config.yaml
n_layer: 8
d_model: 192
n_experts: 80
experts_per_token: 4
d_expert: 64
activation: "swiglu"
balance_bias: false
shared_expert_gate: true
lr_router: 0.00157
vocab_size: 8192
norm_eps: 1e-05
lr: 0.00709
beta1: 0.95
seq_len: 512
dataset: "wikipedia_en"
Below are experts of layer 3 (counted from 0) of a mixture-of-experts language model. Rows are named router (the router's row for the expert) and show model dimensions 0-191. Each number is 128 + 32 x the weight over its row's rms, rounded and kept within 0 to 255.
After each expert's rows: a language model's description of what the expert responds to; "gets" lists some tokens that make up at least twice as much of what it gets as of all text. This comes from a sample of Wikipedia text that the model never trained on. Tokens count by the router's weight.

# expert 48
router [ 90 138 122 189 117  85 126  91  66 167  82 119 161 173 118 215  81 139 128 131  74 156 167 120  72 125 145 104 112 112  93 107 108 123 126 136 106  72 130 146 181 114 183 205 124 142 116 140 153  88 148 151 103  90  98 108  97 112 102  80  93 132 172  54  96 166  94  99 133 106  70 111 124 174 145 166  69 137  75  90 136  75 146 133 111  87  63 104  88 170  93 112 109 148 147 126 123 112 168 139 113 153 173 169 150 163  73 125 100 130 117 129 137 157 133 149 104 157 128 111 123 169 119 154 118  98 102 142 176  97 213 180 144 144 165  56 149 112  99 125 154 107 146 143 105 125  87 127 114  94  97 116 153 131 183 113 143  93 141 144 182 101 193 187  95  94 102 121  74 113  98  92 167  89 126 125 141 137 103 143 116 117 143 101 152 128 140 132 151 131 108  74]
Description: First digit after born
gets: "1", " ", "2", "9", "8", "born"

# expert 8
router [142 108 102 160 112  79 112 115 132  96 137 124  75  84 157 115 122  86  93 105 124 175 165 119 124  75 137 165 178 110 127 171 142 158  85 126 167 155 159  92  81  71 187  84 180 112 136 180 146 102 116 121 108  92 102  97  64  54 101 150 105 146 116 140 140 160  77 133 132 127 115 141 168 102 167 115 141 155  69 189  83 173 159 142 155 110  56 138  81  96  95 136 189 123 108 166 137 149 149  68 105  81 146  77  98 158 131 145 108 109 175 129 155 133 127 124 132 130 125  89  88 118 133 139 143 139 112 174 134 190  89 135 162  81 167 138 162 142 182  81 118  66 143 116 156 113 112 117 110 162 112 187 106 132 171  91 129 167  95  90 119 115 194 109 145 134 115  90 148 154 174 160  78 177  80 104 137 166 131 139 112 127 139 128  76 176 133 162 175 117 112  76]
Description: Acronym letters
gets: "1", "D", "A", "E", "O", "T"

# expert 17
router [147 113  74 127 134  42 116 115 110 130  65 108 164 119 172 134 126 127 143 145 162 127  83  89 135 122 177 139 111 122 116 127 180 125 116 150  96  91 106 111 195  80 109 144 145  90 112 144 138 115 101 115 138 103  94 143  63 145 136 132 106 168 137 166 137 193 148 129  74  79 104 103 154 186 149  55 190 164 122  97 104 146 199 138 137 130 183 115 179 116 152 133 117 113 151 110  75 135 119 123 165  94 160  67 117 165  87 153 156 168 122 167 166 151  66 154 175 108 146 104  95 129 106  89 100 217 131 187 131 151 170 115 131 114 127 161 117 147 123  94 157  99 180 123 117 155 150 108 151  92 157 164 152 142 105 107 148 107 120 110 161 128 187 159 104 167 106 127 143 162 141 117  96 192 107 107 151 179 145 104 105  70 187 139 132  96 103  81 211 135 108 132]
Description: Apostrophes, odd characters
gets: "'", "1", "2", "–", "’", "′"

# expert 34
router [119 115 177 154 101 127 113  77 140 127 141 116  75 182 121 137 142 114 143 143 146 119 150 160 171 141 142  85 154 116 195 144 133 107 115 154 155 170 131 129 151 119 146 155 103 132 162 201 102 112 111 131  94 152 125 134  86 112 114  73 101 145 170 166  99 175  81 102 189  84 125 104 148  66  98 110  82  91 157  88 108  27  95 165 133 137 170 174 100 183 103  81 129 193 142  53  88 119  86 124 127  87 111 116 125 163  84 154 118 151 113 174 133  72 136 157 147 146 111 110 146 126 107 179 143 122 156 139 177 145 132 117 180 178  80  64 156 157 122 145  86 101  94 126 160  95 101 134 116 214 145 128 194 110  62 133 151 103 151 153  87 173 154 168 145 135 138 137 164 112 133 100 104 152 111 118 106 176 123 129 108 116 119  91 128 144 188 105 144 151  71 157]
Description: Titles and sentence openers
gets: " A", " a", " the", " his", " I", "A"

# expert 25
router [165 178 116 125 123  77 130 176 112 138 126 118 129  90 128 106 102  71 134  99 181 156  92 124 137 158 109 125 148  83 137  69  70 140 152 160 101 140 142 112  59 170 128 104 119 203  58 101 100 127 140 157 172 169 120  90 123  97 194 142 148  85 119  82 152  73 141 159 105 146 196 114 136 159 111 129 138 108 131 106 115 127 155  90 152  99 147 122 132 157  99 140 152 152 192 122 103  91 140 137 106 137 100  76 110  82 121  87  69 102  80  74 122 137 135 152 148 125 141 142 132  50 152  77 111 147  86  77 100 108 106  69  91 167 128  86 143 126  82 106 142 149  72 132 156 152  84 111  48 109 143 156 176 121  82  72 156 183 195 145  73 109  94 123 161 113 132 148 136 171 123 142 109 109 116 149 140 127  95  78 146 126  97 139  85  92 107 149 148 111 155  76]
Description: Place and team names
gets: "s", " South", "ton", " North", " City", " New"

# expert 62
router [ 94 121  76 121 175 128  85  58  85 116 137  62 106  54 191 130 123 148 148 140  79 151 132 129 130 127 114 101 138 145 141 101  97 130  91 119  81 112 129 122 158 118 125  77 166 133  99 183  75 107 124 118 135 113  62 117  71 124 132 108  80 141 143 123 119 115 145 172 176 149 120  85 147 162  67  56 171 191 196 149 111 186 101  73 100 144 200 128  83  99 138 144 129 158 108  96 119 152 113 125 151 154 126 125  68 160 130 142 123 195 142 150 142 119 133 170 153  82 138 170 140 149 104 145 126 186 147 141 171 151 121 148 167 119  88 123 138 136 146 123 162 118 182 132 176 202 153 141 101  88  92 116  85  96  96 133 108 107 112  82 133 122 144  58  90 128 135 160  90  72 158  97 128 145  82 174  96 141 134 179 158 116 155  81 126 107 117 132 132 103 159 178]
Description: Taxonomy and title pieces
gets: " of", " for", "mathb", " New", "y", "in"

# expert 37
router [119  84 172  60 133 196 182 127  82  96  95 151 126 112 130 142 187 175  76  90 150 127  94 150 132 107 149  86  73 104 181 142 105 168 148 120  80  87 166 127 134 139 160 125 120 105 176 175 189  95 154 159 152 126 156 147 123 164 104 136 156 154 136 125 146 145 100  75 173 129 106 102 107 155 162 166 104  89 126 138 154 103 167 111 112 138 156 124  95 147  72 128 116 175  99  89  83 143 151 133 101 191 100 119 121 127 117 170 127 106  68 157 126 129 195 108 175  96 174 145 187 121 103 125 150 176 143 164 132 163  94  86 119 137 141 118 144 125  96 157  87 140 108 136 106 162 216 178 186  84 154 144  46 167 157 119 139 113  81 149 152 113 132 163 193  98 145  80 128  96  95  74  90 133 111 174 106 116  85 106 134 176 145 121 121  99 124 126 160 113 130  89]
Description: Mid-word consonant pieces
gets: "t", "d", "g", "f", "n", "m"

# expert 32
router [134 105  92 110 163 143 147 131  90  82 122  42 178 133 170  64 124 138 171 144 146 141 149 166 150  75 156 142 106 132  92 187 137 151  62 140 179 160 116 114 124 109 111 138 164  85 109  80 128 119 155 114 101 118 126  95 111 162  79 112 133 145 116 126  61 167 202 126 120 119 159 101 181 122 109  70 120 142 160 170 150 146 131 101 123 131 190  82 126  71 125 116  99 173  62  91  90 146 157 152 104 165 184 102 110 176 114 213 148  96 122 157 145 159 133  88 127 186 173 131 106 155 172 112 145  87 106 177  87 189 155 141 110 114 100 101  83 130 116 130 203 110 172  86 113 143 123 109 119 137  61 111 142 145 121 150 149 134 105 110 125  75  97 120 149 160 113 147 114 114 166 148 115 103 103  73 151 127 159 152  99  94 161 149  42 155 142 143 123 128 119 144]
Description: Non-Latin script bytes
gets: " ", " –", " $", " —", ":", "\\"

# expert 4
router [114 130 123 166 106  69 115  70 147  45  97  86  52 183 167 128 147  98 111 116 185 159 166 101  96  86 128 167 168  90 122 117  83 104 115 167 118 158 136 145 139  81  76 151 130  89 138 139 116 127 185  98 127  84  99 127  81  80 165 118 136 109 139 162 102 161 101 199 112 131 119 107 110  96  82 105 142 129 136  97 113 120 120 111 147  93 122 153 157 118 139 174 168 166 117 131 150  88  80 138 136  64 115 123 194 157 186 113  92 146 114 160 117 110 131 139 153 175 125 115 113 112 103 145 164 151 130 105 166 180  91 147 173 118 108 129 169  86 121 101 135 133 161 120 175 111 150 125 140 156 102 128 147  93  49 151 155 167 160 147 155 104 115  55  54  98 150 102 153 124  92 215 188 143 132 124 185  94 137 105 126  89  83 130 123 152 114  91  70 132 146 151]
Description: Definite article "the"
gets: " the", " The", "The", " a", " his", " its"

# expert 53
router [116  46 158  80 135 111 156  68  76  96 141  44 161 156 142 151 163 134 125 129 120  77 119 106 136 105 150 121 107 112 161  88 186 160 117 109 119  68 109 119 153 191  91 152 130  75 142 155 140 150 107 126 150 158 150 196 180 135 153 102 129 156 160 207 115 120 148 121 112 150 160 130 117 127 174 128  34 127 156 102 173  96  85  92  76 119  75  91 143 208 150 123  91 176 175 141  91 113 115 155 121 129  94 137 127 123 166  96 144 106 143 154 146 117 129 165  94 112 133 162 133 122 169 129  96 129 158  81 175 147 113 128 133 151 102 124 112 150  93 142 156 160 165 143 111 161  84 153  48 134 105  82 114  87  77 116 146 132 135  80 137 136 114  84 114 168 185 142 120  71 106 165 106 118 155 105 109 136 175 147 154 158 169 209  94 112 120  97 135 149 148 128]
Description: Mid-word pieces, verbs
gets: "s", "ing", " in", "es", " with", " over"

# expert 55
router [179 113 139 171 134  83 147 161 106 114 143  98  84 107 168 102 123 165 169 185 112 174 206 160 187  75 170 150 140 172  91 167 138 136 140 143 158 180  82 157 130 151 144 125 136  54 143  85  62 153  67  72  93  88 149 104 190 115 184 140 122 130 162 125  81 103 120  83  91 137  91 145 143  98 161  98 129  94 162 101 119  98 126 137 150 148  46 105 100 159 141  87  92 122 121 176 120 122 116 192 174 132 129 158 106  34 177 107 142 155  67 166 169 123  74 105 133 126 127 140 163 130 142 153 103 168 158  81  99 132 139 127 125 105 134 127 165 122  75 189 146 144 108 154 124 105 138  62 134  77 121 139 147  80 167 123 126 175  93  96 141 113 128 129 137 129 136 170  87 118 142 148 121  98 156 136 125 123 158 120 150 100 183 124 134 161 163  87 118 135 116 129]
Description: Table headers and structure
gets: "\n", "==", "===", " Year", "See", " Score"

# expert 21
router [111 105  90  87  97 110  79 139 161 104  74 110 127 112 126  83  75 108  80 132 142 106 141 101 148 134 136 196 172 148 141 104 165 194  92 119 154 164 133 153 105 119 128 147 172  92 177 120 138  81  97 158  92 113 133 111 102 138 105  77  85  69 143 203 101 149 111  75 102 110 112  94 182 146  88 111  75 170  93 119 114 154 104 129 221 135 116 136 135 175  64  89 161  72 120 153 116 146 102 146 125  99 122  90  86  57 177 115 146 150 111 132 182 122 140 151 159  97 106 167 107 101 133 121 166 151 166 143 160 137 131 132 124 142  59 127 123 175 134  90 172  92 121 109 116 160 144  88  83 168  95 162 135  66 123 105 103 112 103 112 126  87 154 164 143 167 132 130 162 138 143 160 149 166 100  96 213 131 173 143 103 145 167 103 104 185 148 145 111 166 101  89]
Description: Country codes and initials
gets: " T", " B", " W", " USA", " D", " S"

# expert 15
router [174 163 117 203 129 137 104 105 118 174 139 187  72 167 137 142 148  89 128 123 120 140 179 105  96 111 100 107 128 113 142 103 100  97 173 180 115 110 166 139 117  83  59 174 141  99 108 145 107  90 128  93  53 126 171 118  92  79 197 117 154 149  80 167 112 152 110 144 140  85 117 119  66 122 131 125 124  93 175  91 127  96 128 165 116 124 122 205 125 115 162 168 166 131 136 121 166  63 110 165 164 122 121 107 159 158 179 198  52 138 139 128 112  75  96 161 161 185 105 159 119 182  81 167 190 138 144 144 137 119  86 119 135 145 130 100  57 119 165  95  89 155 108 103 111  91 128 196 175 149 110 108  98 129 109 115 108 178 179 163 140 155  84 135  95 121 118  74 129 158 135 145 118 134 157 116 133 145 160  97 115 125  77 104  96 149 161 117  92 127 143 138]
Description: Articles and determiners
gets: " the", " a", " an", " his", " The", " its"

# expert 11
router [ 92 155 104 126 120  71  79 136 149  97  97 130 174 117 163 129 163 135 125 157 108 109  96 189 138 125 146 121 108 129 110 171 194 107 128 129 107 132 156 125 171 144 137 156 138 166 105 161 171 138 160 116  99 129 141 165  75 111 113 122 112 152 180  53  85  88  81 140 145 154  88  93 209 116  90  65 185 121  85 144 152 160 125 110 169  87 144 150  74 123 138 140 105 131 116 169 127  84  67  64 104  88 177 135  69  98 157  70 142 115  67 190 113 126  68 127 121 201 114 118 159 180 101  98 150 136 116 177 120 157 150 175 138 146 112 164 164 131 146  54 100 100 186 149 112 136 145 105 115 133  74  97 164 102 129 109 151 111 118  99 161 103 173 147  77 127 134  90 140  99  71 124 144  94 101 138 126 160 177 146 150 135 124 114  99 152 131 104 184 141 175 150]
Description: Opening brackets, quotes
gets: " (", "\n", " \"", "==", "===", "("